From a checkpoint of a small mixture-of-experts model trained on Wikipedia: 16 experts in each of 12 layers.
Below are experts of layer 6 (counted from 0) of a mixture-of-experts language model. Rows are named router (the router's row for the expert) and show model dimensions 80-159. Each number is 128 + 32 x the weight over its row's rms, rounded and kept within 0 to 255. Numbers have three digits each.
Before each expert's rows: a language model's description of what the expert responds to. This comes from a sample of Wikipedia text that the model never trained on.

# expert 10
It responds to: Suffixes and terms in biology, anatomy and chemistry text, such as -idae, -ensis, -ical, gene, in taxonomy lists and species descriptions.
router:084123168082073142097134100182187118089131132184148148122153139089093174144132160115086125115158131193135095166137088111120083135133140112125133105119090149133098148124168194156144095036105138138097090110226107140093071149140145153076110122

# expert 5
It responds to: Final letters or short endings of names and words, especially plural s, e.g. Magnu-s, Fra-s-er, wa-it, plus decimal points in coordinates.
router:110115103184059142119080096183106124082148087154080151087185076158134159127115136082105127093143136107134072158099077106174162075073126113147155152116137125139155149127154125116140117134148136134105151160118079171163096162053146141140168098

# expert 13
It responds to: The words a, an, the, their and another before a noun phrase, often in biographies ("married to a lawyer"), plus table cell pipes.
router:088136151129104168117107110135133142112134140115138185106126175133125155101108124117137107129098131200139079156115139159141055164137123171085147133119147152112136099135139138084144058136145137154170079194133136122123104122071091154118105159

# expert 14
It responds to: Opening quotation marks, dashes of list items, == section headings, table pipes at line start, and LaTeX symbols such as $ and \.
router:166084115148158178133159114113132090095114089125114114135129144122133141141116104086151135143117115181160179133142151150131091195151173109133146108150171152150161098161100103097097126122151150090119121150223066157121112087074078138175101148

# expert 3
It responds to: Short word pieces such as ro, mo, to, ma or de, mostly right after a capital letter in names and words, e.g. B-ro-die, S-mo-king.
router:157139133190115156098120166123151108148108136137129113062173069104124102110122153139103104146124155072153133099101114102153120158145120138133138149114136127130107126236141073083134124114119138084133130170138104115110144106088147115086147160

# expert 7
It responds to: Inner and final pieces of Latin-derived words, like -ement, -ation, -ect, -ur-, as in concl-ud-es, Sec-ur-ity, dec-lar-ing.
router:094119092137081098151120084193090093133109076153112084147171112148132129149112166107148162115099151164191121122183119149197148117134101137168137100123126175135146072122095125076083114155070169156141117116167130151105127147082167080110090104

# expert 15
It responds to: Head nouns of institution and organization names or roles, like University, Congress, Parliament, School, County, government.
router:168089104170096135075167116114137099073143075149133123142128133120141125139138157123144187143135109105150111131130099147152078167102135162116092071144165148101065113151144111132088137072051136153125150107117136138120078125178099114118144131

# expert 0
It responds to: First digits of numbers such as years, dates, scores and table figures, plus byte-order marks and infobox field names like Species, Occupation.
router:147104146137078126093144107124132129115132105136133129123166136096073141089104191096107144168154150165121140137110087209183124112148184164081124155149113141122129126151103118071112154110126131094107108124153130153143071137146153156118189090

# expert 8
It responds to: Consonant-cluster pieces inside names and foreign words, such as w in Hedwig, ch in Seychelles, Thai and Cyrillic pieces.
router:144134126202123136136043183152100136143165108105140152162117085108100100161135178070156141106100128106124089141108127112154069176126148101090106114112162159125150141180114101122118130075120103186086111144098158171113127127046153186094065107

# expert 9
It responds to: Line breaks, sentence-final periods and == heading markers, plus word-initial prefixes like re, pre, non, multi, counter.
router:123112094123072157156141089138131075036132096069108128141140138146162174075107210134120133127093138111135108124155090105073105112158119134154094111107126131031114094152112107130145136089117152108147089187168104174102144165081133123078120121

# expert 12
It responds to: Middle and final pieces of place and proper names, such as ra in Marrakesh, Angeles, Francisco, -zhou, -field.
router:103134157176121119157149150128165132136126151067118219052242081057109080113133101161131189159143152088107146157107144105157131090101131208146095076118115163122156136114167147045105098115106111097121130141092111127105141191110086143105111132

# expert 4
It responds to: Digits after the first in numbers, especially trailing zeros in years, counts and IDs, plus million, century, %, mm.
router:193113120155120154110071188148199128091107141121104155156122093133122137156084174038131130115121124106135083130160091200136127121176117160150122056133120168114117115121154159051112173099080149079128091137130145154093118163146093098114120117

# expert 2
It responds to: Words in sports-career prose such as debut, goal, returned, first, the, and pipes opening rows of league and standings tables.
router:179141123158100175126115129146083088147123143138136188131116143084144138126126113092142151114129131133170155128143127136151145114143133121132166149143179107080128146149115116057128086078125103127150096154147158120126156155152064104117097142

# expert 11
It responds to: Single capital letter or first piece starting a capitalized word or name, such as G in Golden Globe, C in Cry, Cho-udhury.
router:164113087133141144137153156147144143125171098133138151063114131119092147142099166121146136184128131116173089127139112161156121110142132111095125091131097153099072147162185133148102179145135142165094161096119178142119094120141064073128116088

# expert 6
It responds to: Prepositions and linking words after a verb or noun in prose, such as of, to, with, from, where, despite.
router:152106124170072157189119156126138133068128120114145148137136124081118133016147105130130131139013118178124144126133147109136126113144133131178074137122084152107113118193118146100118137105081168148128123179203111152147117131088085118135138059

# expert 1
It responds to: Month names in dates, degree and minute signs in coordinates, and colons after infobox field labels like Postal code: or Born:.
router:144105106148106147122123159141115153052124136092075126136153115100080163170115181093156125156086148090132184155134119106170149138169168140045108089115174125143147161154104122130092160097132119116104109103153154148144137164155120136164134130